Below are experts of layer 5 (counted from 0) of a mixture-of-experts language model. Rows are named router (the router's row for the expert), gate (a neuron's input weights, with its number), up (a neuron's input weights, with its number) and show model dimensions 0-159. Each number is 128 + 24 x the weight over its row's rms, rounded and kept within 0 to 255. Numbers have three digits each.
Before each expert's rows: a language model's description of what the expert responds to. This comes from a sample of Wikipedia text that the model never trained on.

# expert 44
What it handles: Digits inside years and table numbers such as 2014 or 1973, spaces before numbers, and credit words like Preceded, Succeeded, Directed, Written.
router:108159098155115129131149168157147154192154174138133137144127123152185134129113130128101158129130123110167105112081126114106146119155156105151133155104096157148102122078112146145147139136150131121136105125193142126144126100122128157129114117140101120139121160185135120113083124125177097137117135122123160085144152162124148121114130141149103157141124109132083136100143126106112130089143118111156153146171120127103137064132159114148133140093177138122156131088120125108119121165176119
gate0:100128105130102122131095145098111167132138137100108145139099062111148143104153138112106124117139142109138133130104122101133135159125189114103172146107122159129076123155117143142139105180131128103167133136147133098096124126141117122161142102161124137141125150143113107094151166134133104122122115129040108089109109153162108150151135138112129136142125116120135152114159160142109136120166148140105165100093107130116127167108145139170122156153126123118142161140128128149181142114128104
up0:122193095134173157125124154116096133175129142111069085110175150140139109136119105117152133145096159141101135131107149098143142112118118113153116095097114120130122153152154133151150157122099106132139155072097133109116107118085130144152117102135134125120111143133182142093116136097080134141154090132163098087123107141105109134129116178100119143139125092150129115106172111120132103114103197147162157124173159093115108121114144128157079148171143132157115136086149167172143113132131159
gate1:128096110116086153116110161123123107128179127151116114106151128112147103106140127148097137150125112106150151112118138123110125150168134099149123148112089145127112136111165110159136121121140135129127139081116141086115153094084155115129116177138182131116137091110178120113130145188128104124106101119123142069123159152123080119108138096166099164145079099149098142127141129099144129186112134130145120095140144116122174115127132156103135084154099129097155115118167095151147133161148137
up1:161113087153142146150153081169142123158077114122150138166124138151147159143137102110142118127132149122124152128162114120157155099117111149126106133155140180152126150119113158088105133142138155152115143113103093168118138114153116173135144109087088118124081128132090173134136115128136191125133174135155143132110125104055140121129102136132140097137162194089159144140096132152166127113147096164106132136118119144122108153157148139097151154116143124129125151147099153132092111109090139
gate2:143168110151099135109128137111129103153183143106128146093120130117164109126153142139141139144108148137120122110063161132156103149109111110173128109122103120069131124167090170139108116137147123107138166125172155133109124141132158125137136122116114118121138089154102128140083088139086132131143131121110171131121117169128109122110129141130127175121144097146091165095114106145093109122151130138155133149132131160148132119143140133087150106120101139098139130076140105132107135142136103
up2:126137128163131131136156156156096158138137113137122120137141142140069140157139134111117114108151110135130175101179088125127150116175108115114127098131117159128118113142126092129129117178091158130135175094121121134138143150117109111142126141128162090145116125100108146127193096126157134110109133115116109153139112129118123139138095112129108090077109158119140122178115129133158118142114123140112107145135160083127098154163163159119146135132084104159150122140146142105141128147114111
gate3:092143130134134113118136135125117118131109105130104112106114071125084145161127112093129121121145146098124135123108140135100128099099089092130126152154157142087154117145105134151155107131153124144089131139137156145116158171103129126155162118139117113130123120128132161142125137164124118146140121113134165098112120123107134134132127118157157178133119129155128155171142116097175139105065134158116150105114150154140116077154095061130149082163123150130109129148123093100174184139134124
up3:153141161079169161104103155153125144151122124122132127139134106153111115116124137162136130156099139128140135105102144143139158139126127128195165122139075141107095107120148151144110133112152143153115153111136167099084081138163099090146148119116127157131086116128126129178096133091098143133126128105125137137120120060129138131111157140085134170127109134077132090112167102105143130108150099080126158135128153154161164047154131104118127116123106131133102099141080126150155129095160123

# expert 54
What it handles: Capital letters and letter pieces inside acronyms and model codes, such as AK-47, ICBM, 1000BASE-T, WMVA-FM, GLM.
router:127151107138138159147123170149147146174159156148120175165146113122142141165098134126105143170119159116149128159127095121076139135170150134175103146094119132120092176125184147180123143144139113120145105131135137132150117087169142144180138117165124105140130180189104135098114121130144099125115122115089143107154128163112147100153115162165125112103122130121091147135128149091099142107135099145132149142151143162098152090141147099113117161086164113134111147084138121125111136113155150
gate0:154089101186095141106165147154099136125166094113080131100126155102126084166160129152111128191084167125092103134087129102079146159097155129137095115120162137113137166134115129113079120131098126121146139139128161103165136147134120118156114091162114153138122141139132126164125116183153158127144153128146157120130132129145162135107132143140150125115157099148134099133126147104122143123109157147135115134123116147136139149164133113114118076138203124148173158136162080159133170188141108
up0:131139089110153145136119141125095111150175143134139142133111116118159156133084124114140165137131178096085120144117108146129134143119110109188142088140107123133176146102136175125136138175121118149097160096150133135106135120147103127144130143127134132136095165175134114151134107099186074141123115082107138112081133116136123138129134115104083124079077132105071132145111160114119131128130165083158129129141126152171130085138152111137085139121134134104123105107112175104135100121120137
gate1:105165104103123166133113159112179129132111147154156131180167113148111109132110142101113158156134095123125154145115095101096145104115142077127143150116122126122128149134126139168106116141159136123086179136092119117117126101145213144108102137134130096118078123139101113126164144112119124140121174096122134129132145147095128149166160127157128117111099123112079144107150101076111092123093130134089126146131148079108133145111148123144146161093123129094136093110137148064118109122121135
up1:125147137133133134095113084164085128129112127118109074126147122145127128145162144132081129155144154123119156118097139107158118112143127118125094136082106108153150098142148095131115118099123103099150102121081093126124144116134092150108157079124162142134179141179146147101113125147133138146088081138143111100159129096160122147122097099117139158153100106118124126134181168165146129132120124135146138099129087138152139127144153159158143092164113132118109130141128101143142172112106137
gate2:124155131099086134103144153119169131160098137137139133155119168112097143125116144106152112129140110110080133162127102090113134122119133124123138127106110139111119121172119141174125094113165163124138131157141102134134145121121163134153115143155128149136096148155140140104132173141124182134145124087171126106190097138111223128167128143155102132156122141109064137153104096100123134104119102144105086168098121132155084100099113150122165139110117142114128091154144136131117158141102114
up2:093109121132136136143149146105110188123135132140141145102123100131109126162096150137095172102126132132119131105107109182139154125146127124130098131134134124160135099126093176139131138117103117136131125113143155173089110072115153135162143171159105112134139077120167112123153068143148118129117144131092151130091106143118084136099146124120130122079127156113171123102159135138146131145153097140153162151203087151153151083117129120178151149157151150137134149093145136124126104136142188
gate3:116106176147117086120111142148106138123096141131139136143100111153153126100118125116106129097116087140088133137127126134191163126153154136138160072147137154141119124113135113124120098149159141146124114158114130113181116114118121106113165124155165137080156123122085147113121121136095089113174121113069135121118114190133103120160123166085096146114147135118115102122108147153108114141162142085107107121165117095136130108135114113121071096134117158137126117139105105140141137104131108
up3:130136136116146156108084118137118112090168112152093117094132135155138142107199109120114135119138123109163066124116161157142109140134099152128116163192099138110094136108125154059151113105115152122081096141099099120117178135151137105095125124154113142138133171113098100159099110118125134153136131115171111091149137125142063177172146109158119127119085124100122101084146133138138136110140132139136159134085141126129102131115149150150075136125128139148088124105109116128129099146165123

# expert 35
What it handles: Space token before digits, especially day numbers after month names, plus currency signs, as in "May 20", "£100".
router:118174094151122142133157135140150163148165141171134161151145118160157157156099109117135164145116162089155141130100117109130181127131142138132145146134106123153102169124151146163157150173115092129171114089183143091152147110143163123135152096178096125114139138204107144123129115150142081124127142145131125109152155118116137101122118149148115129111097073136101118084167168106073132110140118137147110147159155137095139099146164096106103142083136133140130129128121093124111144152165136
gate0:149150152156136109123141122099105110082181140203147093134121163118137093138110153126097122143141122082090121164134101138139110135107144148133106096104135141140149112108146094118147120159117110108145126150118144158110063106134107140125094177106137129153169102153131139136134124117150121107096109135151079134134161137125110127123166120167091125122085096150121126138131115113146126148101127116146077204150138118157133096104122114098138151107102120133159128089167095111083102157153109
up0:144147090111164159124086096103136137128118120132145124154126139127158148144143150159077094111156139140141117147115133167123111109090097181157157124100108109132122117137119107131107129112145081156107154126129138206158142105137147122125124113145112075122110118174142170125105116135124120134130130139142127130089121101150123116161112120107146123115158107104134113119122131131144135149155112120129135150137104123129126139147115134120110106100125111080157170125103110116139158182124140
gate1:089128130116129150167143115106146144134162141084163115104130141161125180112157055140106139138108093135142142121120183121151128153148151086162136093104156112113140118116154095147134129120124147126113151111157118117128150096088145137098103143164067145156129113111155117146114148139159078122108117098130154104138172114128116139130131106136100143159180154116134099073100156138175122149155123141139114115156165130058140162154167094122140154072124134102138159110161123153134145155134144
up1:123129119171101144115167155113114094131119136139160133098119160126117114140155122154113113105121163073133131144089122073105129121142095095130128105126144096127129163135117131140095106156141127125151135118120136188095126112116129141149155144126064158129098097099147118107147091173169115123155089117111087149152051144164139089144146143113119132111121140171117108116091126122133122128141141148111110087139143130166180129124105127146134100105112157120161083122156124137175134121158111
gate2:153105102122120092107122118105130147153074192085111174117129119151164097141157136134136116114118177154186088151076110124092152155113087086144131078153137122108118116117082124142080119106142139112163147132092139132120126164113136113120165129112113128060107154138117126156138137128158176155127132137117164097156134167142117151113127141092129119105147123132179096109123155135143153107136118138111130112114087119122140103123146166126139153172118123105139139161138112139134099125160132
up2:101129093124125130144131103147151130096146081159148145150161145127162156132100135109126125132131158160083146094125203126150117105063089165121105137082136113165133156147115117089124132142121122126121136124109108136124073160150091135117104140104146150115136136127099107124135083115143114141137128175136111144107104147139172105125151148099147173120124140094122140151137161119116097118115147139114158183145135119140114150104166112138093126133129112142142139132106137174113161163118128
gate3:116142111130130152157113138162211091114103147105146136163136103156126080102150151157095130157107095125183137138122148082105114100167142130103140171120135142118134138124083136148076122165111115151127142147130086115079144145092194122120126076115118088129170156135125106134093171110150122149108132106158107120116108143139137111163140107163157108076117151087156123122182158126107148127155117143094180133125121123140159142150163108112126165080099130130084108107092132123092147120148152
up3:143157125121148114120133125113099149164125122148114155120160129124142100128080124131086111109118107110140178158106093111139117139165148123156112093151115118116096098116108132163120154122117117150131173104124114086125143166118118152099124149145131146087160130152079101162090108073131123151119151099114143113148148124096139100137125133154124156134146099166149166175111106130089150120100146155158146158192145175124119136195119044125132140125108150106113127096124149077113131111122118

# expert 60
What it handles: Inner and last digits of quantities in tables and infoboxes, such as goals, percentages, sales 300,000, medal events like 100 m.
router:096156128189104131141122146142127112174168152155112144130110141150157121130113141116101155143135148106135119153122131118124151111130119125131134135083135140158117182049149139173130126144141088129139085091152101101151161111111135144166164118146100107137132170192118124121087091156145095175127128149126160067151164144141108076133135123154139104107148132157129158095132130122105116123120111134158113143124143164113137119131152101146116114127136144162142133094139101103119153132161129
gate0:124126163118159131139124134148155126124126133144132125145156111078173145141123116118120136164112148131122140107136123132114129131125133110119138151080119136153058124157149150136142155158099148157138123164132121132190141142131128085120166145162105143143117140127156146151127132158137092098124105131147121132185122137128129107130146141137149143150150110084128170139093170109098106125136157121112138113134125126083138152126134141172145128096127156116068094162175113144136147166074081
up0:142130153151145129129164139122155111092149124154118139170127133097115144163118129163105081136141111118134128089115158153106173130169135140144118148113150138168092117140118127158145160137125186147102119150098132090158170148101140151085131155149071125158166139138135122128130104123121120093179133139171122116149116128126153100139121106149160109181099127144090156153103128139122127130114124157140152134149126111082188112112100179124146138108126137121121105163151161085106121136107134
gate1:103179120152102140108116092129127115141097118183109114146129101119142146165165162111127124174099163181120129113125135134110089139099147168101124112127129145121111131096130105091097107169156122153160110174099146105108152130155153149156152111134122063083144098125164163152108124193122142160133160151098114155146148136117120096144131107082108130159154091076126124147111108156113111159089098131116141176117123098155150103127079158149081116143136168108125150107137148115166138141137147
up1:155107113075133118171146176100149116127142122130135133138145138123143165166084117142073072132125128096130107129123151115131076118162148139144124165094163100109156130121123131110131076141143123108082184097147106111127088135137128144089131136108135166110123155126170070167106149155145122099133087131161165126133122110093125164127125145122122110126144140127151076171149139134174121128156122123065134126128143125097096112114145118156149157140124106092156116106119122147135097137130086
gate2:162147134159133132158142150115107143134168115135129118136101115149121122142097106140143130118105133136130099124120141093131160151098119136101125147118151102216134185164143141099155098124131123144113117155131118119148133164096103124104134156130183126142141158100154164131112173166132111078124141137165135060097190130114133106151131107154112153133121070109090155137124138110167114135143133151123103182096146136124144140097170135174090129146100176105082134162124105171152141138144100
up2:128181125136114112135136098114108135094144088145153171133122103147147158134180129155144092115142094143132149090108149123157162106114160135131128110130063108137186104117120145136094120132146132143116149114126106107124124133116153127123110150104176137165139144159143149137120174139140133118117117111136077125094127086087127095157098121142101135136134132103120140165144117127144095129124141198163141172106147180090122133103170164119129100120116162128067151148128093143126137124049110
gate3:103135090106107136104133113071067088115151124107126121102115132119122149125106122135141114117138125097130119148124127141130177123046147156097155143107122113168098167102116144145128152143193104137148167113162116137154141089115107113100163136149095120080107118128150131137174093143166137113123140128133126127133156182180149130094138143082096091109145132123096156100119188126106114112107143142141114117116154118135127127133151119188112132128174132090121176142106117127145169165138137
up3:117127172117059133155153085133133140158143142128109140159128140098144107138128123178135137161113144168104134131115135163138126110202098102093131174154095139121115154136163123145105132152126152117137134094127090149131139141102145172136108160148131023092104109165170140058155075174137130147127126111130155129160148148123122090095108130119117128147158118154126121129092147162140130156051131128127105134127127129073095133163148142134145117134116154164107151156133099144115091157104111

# expert 2
What it handles: LaTeX tokens inside math formulas, such as backslash commands, braces, subscripts, frac, pm, plus digits and spaces in sports and results tables.
router:092174113130120162141131130142153140163145182153131171151105134166156142172116132106123135120153141109143101150139117127101131095158119153122097171112100132132137159116152163156131167139145086124147085132158126121134151101136174146140113116141101131139151145200089135117095109123151080172149125157128133097137153154100128074145118116157158111137104088138102113113107139133101139169116122154154132146147149149112136082156163125128113145074164112134115126103125132106135139151168125
gate0:129130089141130155130153142084124130144116131105122141133125123108134124167121123136157134090115148118162149115146161113120144104142128097121119088152104119123122159156151124165154089193141132099143147107128142151111116143115081101153128106119141108112114093152092118120107104148157125152145121131174158088104099145176164105135090118134144117153122141166105146137098129126108113115099111088101112092128085127154161171141139142157116159091080140151107082109100150160114104127142147
up0:100103116117097136138115122133125132134148160120108157126110152078111119110145152146104114118129094127149061154131127105105118150140154142116170087124185144128128132095141138126184113174119176132137087095144116109128112145144139155105151143106198072097163148119134099078105129133140122140134119144145129135075134141138125134156113127092137099145148140169107141148124139143140093120121200126116106138155109111107134161177151117175160150133131088103107083132167119183135072123129163
gate1:127118093141119152146124144178131138129146114128136081169113114114121140136149107086142163125134132080127136170149097123140150121163153120124113103144175162144116134094146153112153153135131140127135110127182123194130116103113163171132108127144149139128134153124158116124143148117126083176134130173123174120111134115136164120167130097132104124130124087097109155152089119157109104120149069160128139142145113155091158166108139173125115126090118133141127115087183124155127126141128093
up1:145120137138122096137143180136135115127143099131117112127131104117127145111180109166070144110107132127124087076138146127099128165115127100192152191116135135145118129141128098157070114130170106148138161136145131122157100118116153151102116152128100132111093099102130114121102123122144135096101119110133150117126134118150123136182160139144114147153171147145109079129139147095103138121156127126075161139144120116132120109105116141132154132140110127128126133104123136096151150161164112
gate2:128139164133102143131112144080159110138132108081140155134095126100118101151119125169169145114130089132117122123150142104122117106148141123098136100140117105081146114153133104144101128135129106136128085128160137122108103107122108151113128124132093110121131114125091142093119087118110102167146119107119126109126154116150140093166127107148133190137123132118110096106129133125132129122129169127074136120143150108079142142157127134184130175134118153119093122107148116137125133134178142
up2:080173117109143139141106159108146154132144119088113143117166105142159181149122143126123176155115077132114087141124187110155103123142131162139160153090101119109125150126139144120098128131132098116080119099153112142128095078139136161126118138155122120139153128127120170148111125114120120157130116146097108144140147084095100098146146122113165174118125141115119140122104157111143162158196105175117142159150147176096146094148161128094116107113163149097131127092136122136165157146165143
gate3:140173169117102156156148140089137152118120168164136108136152160231154107182108120138138111099135169124145182140155115151151146090120121149110151155163137094150148142169121091138171153134100114147186141103121128152109126168120102124133093168135122128118120152132107131119161117124104088180118112122123121120119078149111154115123116152144137120147096133101138164092111133149107097149153130124104148126102126097124098144120113130192111168159129101122094111096156116153111105153126137
up3:139091147128132120110095090119142111137130093092158144153105112101107097101128109117124111106109132119119125132128098147097111119130089147084106158136140097088110069128102154158160132114104161164187128105114127132116093147146135122125121116140107144102128085107154137127154146128142142130146132145144147124143131105147117182138130130122111105127150140129148099158126104045092127125133079097114125141129151136127172121149111093110157141084132085148139107102149153131116074155135122

# expert 25
What it handles: Word pieces ending place names and proper nouns, such as ville, burg, Creek, Ridge, County, Pembroke, Daegu.
router:103183112137140146145150144152106137166159154133121164147130092129170139164122132125082177158128141123159107147117090123122163098131128136137150152106128122176108162127187152140105127165168110150147082125165132085161131101137114144154133095142109093110114127159104148117072081167164118160118152125123143102142175127102138096129109126109144114105140149159121108109124146072074128122109100116165138133140115148123145129157137129119131140108158117122116153102109096103142155129169131
gate0:166158155134118112104120153115132142147125101129222165153120110121128168119093088138189130162187153144168136114153112106154152130120136110087113082141116126140133129123113145158104148141082168106111132111143138149147110160157172150165094136116131215137132110180071104131107129152113146124127149179128133108124132105115168090116155171132161071114121090080148180125065134123141127139150130125094090122119087142143137129099149124104133127125120122086127076159106127153122069113137163
up0:113131104171108125118125144100107128134158155131119152108118116141102107101143138146117115153154146080141118111094110199097110176123114125144091135145082148129176143124130094124153088117159157147126136096081076128139130141104139154110146144129114122158150132153181173166135116138132153114112107132133168135152134121088177142121171154109079124125133158081059136081085129141149119142114102148090111127092127142122144131080099117145135120099127099140151106135129150149108128137158080
gate1:063132122138143162121070123161134140099120140113124164139130130149159105147110130125138149151109109114136107138162097129105134152138156098138131125113145130151149088117108176146133149075111110119135116145144136109119135129120136108145144153177117152111138082119159107130120129153119135222122154146157132119099150195115099113098136070135151173131113190150130125077152143120101120121170094142093141121133093132133088152133162141138115095117164103127128129122111134137145146150133160
up1:110130148112078141128145156112126156143157152171137105123145159117141113083156115171149126099189133121100127118150140167133143147108116113127115150139129109072113134118172080121148151138156086149132141161127097121167127147115103135094165125111113124081142167114132119119149171126163112095114121108111123100122134138148145164119111170125128147110117094131135101111142140102138123129147142091129120119123107138144101131165133115140157106110084092124127125127127116135134141132144139
gate2:111173119119137165107128140130116138141125100153102161192114122151128124138162173145082132156127110113127124126096147087129118066110125128161122136098094125186120124134111100160121096131121106182115128139164132127107136136189110117127121114120151159108090098134141116143137149134105128134160126168143160142134147153154149122071147114139118138149116169105117119128166126083164107124147134080162108143116119113132120129079103136138133163150127113110151138100117125124135140140114128
up2:119087160132124150069110162097109117117154106122109109132143111159153162086127106105097133107146109101124090139112150078136148108128141116125124092091110132111118141146149147103140145107106158131152079147084125176148142070075136161146105196136089168194122158160136145158107131121140109155117157127159112118142108124118157125148103140128142101134102100166138138111099112171126129145070157135118141151106133146102094102126122181129134099095166118135156116144143104133129107121129097
gate3:085151123151119128161153132082145135105116116125194109132148163127134071103153139157123135160108146160117161168146061127124122142123114141160092115122141125129148124085138131124120173157151134097132146085073131142144140129133125135133147133131122147119105132129113116105110117093102018144117183139144151116123090121141128157130119133104078089098129098114118118100115124122122145101082130121105130114118155139131111109091112141158139145107151114141112154160106151111140099161122134
up3:121115146091122144168160142131129140122122126115128122131137114151124151107152105113090139144150121089141108151178179137140132132120128119125147140104110110150176152110116120130147103159107106112115137154143115128094088121126155137131115123162137140132141143134157097150154107137158140106131106140083113121126160088167132139113103133094176127114166123126117134129140113141152130154124130173144119143149141145177131128143096169113120128155129174136138129135124158174186104101113169

# expert 12
What it handles: Digits and names inside table rows of sports results and stats, such as NASCAR car makes, football positions MF, FW, and standings columns.
router:090175130122109134149149129154112115188129155152140173135137115167137119137113118123112174143127154119165085163111133107129152099153120124136124153129127150141121170098175167110131110175144086149120106132160133088135142096142161163125119097167098128089131181156121109119106106152154119179130125130127186084138157169121149081137132151140076124082123158146109156084136151097127123102135132154142141175164132155087153087124159115104130152119156126135116130108117106092119132142142143
gate0:132135112127134161169134086156149168163127139125117119128108130147151129169101134090113106121147175144135163114141105132155130145141144130100135133183153086091096167155130133119136118147109104130138141150113104114145149103090127124130134113143181149112125138120139125148138143128121146108129131109128180113166135140110091081116109159153086122140156149149159133124082171108121089093155146088121152132183122115092137111127099147183124152078104148116078171128166084132085132139115127
up0:162166119170155085141156132120113069105151109123161176091136167129166087100133110142106146120134125118080084134130179117152078131142115133139100073164112128114163148136124133121109132126152167146132126149091161149149092094173112088118111106120128098160091127126104127123119128109094140160160116134116130134121147144136136112147160141137140102173121167117096102128138108137128109120102114126152125117150106153168088114123101113081154045139146115106092114096111137108128157072143102
gate1:104128101126109173149147166161122101093129166133130126140122167188149163105113124100104125148114127166118119173112099177111135120120149142137142162132158091146103109125095152124140123154124129143130144142144095100195133103131118141150121159139091099117120149141140124177114149108143101172096151133154118106087126104129138146113116083135139063151149135123181150116134127096089144136161130128125146145141127137140102142126144123067158164089136129107155140130136128096131130172183137
up1:128140087105133177119171138082163124142134134152137140169117148109123132109111118131106141085149104164113132109101101104125110118094122087166068081133163125143100099166163113145124119133103126123110135143159095154102108129142117161101124108118140100153136141129101119119115138125171127112073149131140138105113112145109129128167127130154149093131123118133196126163142110112140130133145188116098129137145059120149134115139159145102168136129134140106155102176097134077120146112157149
gate2:126134101133163147107124140124110139135121122159129137152146148116114097091165140124117121085098068147168106150130110104134133131115128154150106086132119117146107125106152150126173131110122155129173097094159110111107121148122120134149103113151155144082144135136086133094108158123099168160156130102131060108136138125122137133181133175120126137155116121099110148084140101125117127127143077138132095135152147145091151120134121159086100144053136120141080120169123129130134156085167129
up2:078115118120150136116181123149122138067116145093123129147124105135147109164124125132141176149110103141094141139148151147139149120156131100113142164121163132132147089123155104119176130125143144139144117121108100124120123150121148123123149138162167101082116150127123087150113158127119067131103130130167108151143120116184141151152112151092123146095172081106124140134139154107136078120105143091103143091114110107148137098168122167182107137167176096118105136160148133158180125124082137
gate3:139076113145118099134121129139164116156151110114158104095121126096124152178154143113127139138170131137149087089115137089126116111145095119126123130152113109130137153140118103123118121140176111172107091105104148138108089121133135086130115123114166101182134143128117166158082108163159098148137131130153179115111105165125131119150178182117081171129154129155117125126154103103138113102118134128141105136125152114143096089117127095144072124165134100134095146109126082132103150134179096
up3:117074106104163129117153127137158116150112090125153109124109105111128178152137208135139127148151153115110131133132141133133145140137108109159144112094105123122168147132142118116068119172124135174111131154104145116132159114112093137103111136153146124169126146175092140111127148158151113138128131136122125093165151159106124148179126174120151163133193132145093062120128116139141153105172115108128101127135140149084126094133142111149118132139118088116118074094149144099150123091112126

# expert 42
What it handles: Middle and later digits of four-digit years after 18 or 19, as in 1807, 1846, 1939, in dates and species authorities.
router:096135132115097124115119162116158106163179136118104130130116106124155148144109137107105158142151147095152117145124097104114185086138142158156098145127140118155102168114139151155140162144149105136139093053183126130167158095146129139141132125130114112154139168173119116109109128152149109168123151130093131061153136140096149095130134134136135111105108118171112144068113134111106107088119089140161125144128146170068117119127152094117133166114195122135113141093140122123144126119134108
gate0:095096148142055133156115138117174117166104121078103122134126086125148168073130194138107128132100134126117110131116137087115156069115118137159084100131127124114152186096128120152140150133203150119112142137168109132145154063098143151132136115090099129146104159132138093182104100179111136135113146113115177069144138143120168159112122110120131185102123093138144138118108138146093142127125133092135130105112079139114089118092111114085117103139183108113140110144101162128181110134141149
up0:120095117131158095148105146140147126148127140111089156121154144117160200080155137119116178128114139163101128139125107092102125098146130156170097120156096088111133148136134099158165107149126112142114131127157120137184153108120133125150156158143141115133146117115101136148136142155154122136137146090142153093141114122106113166106100137133160146094142106125160117084114105150098148145125119102104081140140099116119083119129099094122113114167133116115140138116150149106153115099166137
gate1:079140135136130127122158164088140096147127090155117110171113117109092121149134151118144113127146103124141123156123116099130128149133148111125157081118138109113114106151091114137084135125140157171104159125121137125132127139102141146111174128161140152061146119151144115102118140122086094134129135144134134123130084123088114110127139146094140141157120161171144121122089147153115094137119115121123150121138122156160108135123144139084165133169164157110112190139156123136109148140105121
up1:126137097133130166121082076104091132114112174131142135149146178101159092110152085124081141147127126098108091120147184131138132127103171118142129161121139113099122123091151133155106122164092080088130166094180125100182143112148105129192110130094113134102132126092158161108121120133164155128138112065150127087134140099120122137110137157173130133180149115127113123125148146095104077144149135154133132119126118094105144112178135128163096109124108093126129145114094118201111127102123140
gate2:100140155121128104128110121085125103147109136135128120162147125110142142129156129151137181093134086096141135155147137118099149144117157184135155114110094116119119125072198135126101136126158116093121150155145149131145136134146172061118168120179126120075104137126118087106137121169145093149158168143125092074171125136123114139145113107131153143113118103130170091134140128124085122147126058118134101126174146081116123116176094153169112136149155145112102129122166122120125194149124163
up2:143140155145093124110152177132145175115118141136124125130113152144149080155082106087145174110126122051094118123090068119145136109155079153130093110128125134149135204125093144149111170102096110120120153150114140127116129125137146144077098162104141095145128125143113162185153139106124122103137119129163126137123078130123140148089129131139096101093124129122105114129131116146132144128123136148142161130125145151139104108117136104067121138139100114154067116126126146121089077134140121
gate3:125179120135129122144142131117143144162131171156122122111142155130135106125143068147106151133149084117145134122105144144167154110119115077114121097116146111146109150110149143167080085127095139113141133139117105099182173125154172138148164127158130178128141166103092123105154095121118126153140178138125124114109113096156119148159103125132144105119088123137114103101134127128093119144099103113132148098111134104113110126138111180105154177114159162097131111123146113134128116121145121
up3:135143121167130105134109125113112130125137128109095136156130146127137168109111112131189131139169141188160138141118169134137115103101111139096114106124117127139136114128160142114169091170168114090135135126130104154116123146090163172158137139130125137121155126145123107097168142119112121143146140120096100110129138117104076133126148103109124094144172135174118135094128137097107122153119144092141123162122147140084150148109184115137077142118117147124165156162138134097138097084135103

# expert 33
What it handles: Short letter pieces in French and other foreign names and words, such as d' in Unité d'Habitation, p in Touche pas.
router:108169081137127123173146142129141163211151151147131150151149134169142153121137126121117190114134140102164140149082111099110143109136145133165132179105118106169141131124167138146129133166153092151159116120156112125130151090140125117126115124183122106117110136183148135131100127146199123158126132165099161127113141145076144084159080145140106121126108125130091124110147127126120142096134120137146135141164142123122174063143143125117122136096169136140139144117152106132124152158154107
gate0:164156120109138105118132171051104145115124087099133120177116115122133109142130113112115143134174119110175158124105119110146127114110091147092083170117107099105130138133110117117127140124099120154130099137141153158097109135093121169160110114162104140120125113121153126109144142136107120121123163155141143142153122116126134099072143148154078107159079113140115150152156169079094141143174118133184142145153120125119123140134168063135068108132072151119130126096142098128125125112129138
up0:104160129146117149131102151115111161147167137102125134143157092138153106095132172176113122130104142098168140118145140145157133146171137090146099100136144164106144118138151133157116092131155100081137115160101130106129094093112132129133168153058100132173139079131101143166134155132159085096135122117124096100097064118111097096108127113086178134106089153094129158151124120116146142128132111134130177106109126139127101110147113114117146127164169139096099127187153136097167117148166149
gate1:170107134145098096141175169162135105115115137088132129119098103117100097118136085199084121140136127131127132153151138094105162101137131161157138115133163144136131122104137117157154105125142095134182145129119110143121094090104152104129146122104120099133098156119094183157153119131124117123130120119145122139146117135170157139164097131086097134075092162145145159159140136128119123119109116172103163136098121140123090101129099102120136149152111166128153125173163105141128109135097151
up1:121156098140145132096137135143154141131105143148181167152099116123071115132160133152176129108078118144145118146114118198128141158122111106144133170149106157101158126134091114120135144130093108161106191098135125127132177121128119141153156083163145079125122150138152129163118112066153150147139145158154198130141141138140144069152147101103099114136139096120111122137111169125106153153128091120128118169143134097171114153127136111123090116145132121101143109144153127096131139142144148
gate2:148135105149117113098101171095120113130118135142069093150153079124150090144120129132092116104126101106127124127089143140130144118158159120202105126167122138105125111122136139126135136138178133082098135070164170152128083129114105155109178128090128113140156168118153162102133157135145135123081099112112145147134098157132132127083082099114104128150120128163146107144122184151151097133107116086123106139128115142140116134143132125129161104108121141155162099117112135077106093156134161
up2:140132063149109093121138146109123172140149083158136164113145117155130133120101088131136097121148116129108100132114161097145125110123136105172114137114129158134134114145130149130093136095143171145159140110104142171131125110164121127094121148166110125151129147156151149134112131130169138124086134114136132144100142110077141139151098087091088146114098148155115116147160180113192110124131118114130163138100161120111126146122090125126123119092092177164153107162099153155137156149145079
gate3:140171141168134169166125112104148165093111124182120146142142125091132105134132152161115161102095116115135120154110093154088190109118102123097103142099122140127123170078127113115125150114142132132111134085114136098106154110136153217161100139084128096141114118140125102111131127151171128097091111138144128113139137103123117125122113146146128127102121141081114106126125111092121161118134109169151140175103144105117161086097092129148158143150172118131100121116133169103128139110182154
up3:129121143144151104113145138143128133154112147144125139120159140142148159120086092115112137136164185146111137111164130123141107103134124165102105175120128145129120123128112104099152121125140123104147094144156141109148125150153113081185146116135106079130110163135103162098139146110154098144156116094126111117177147122129140091082147098124091083128119113129115129120100167142126157178152145097148107134110125135103075142152129112102130110114092146110122107108115112133107092161119115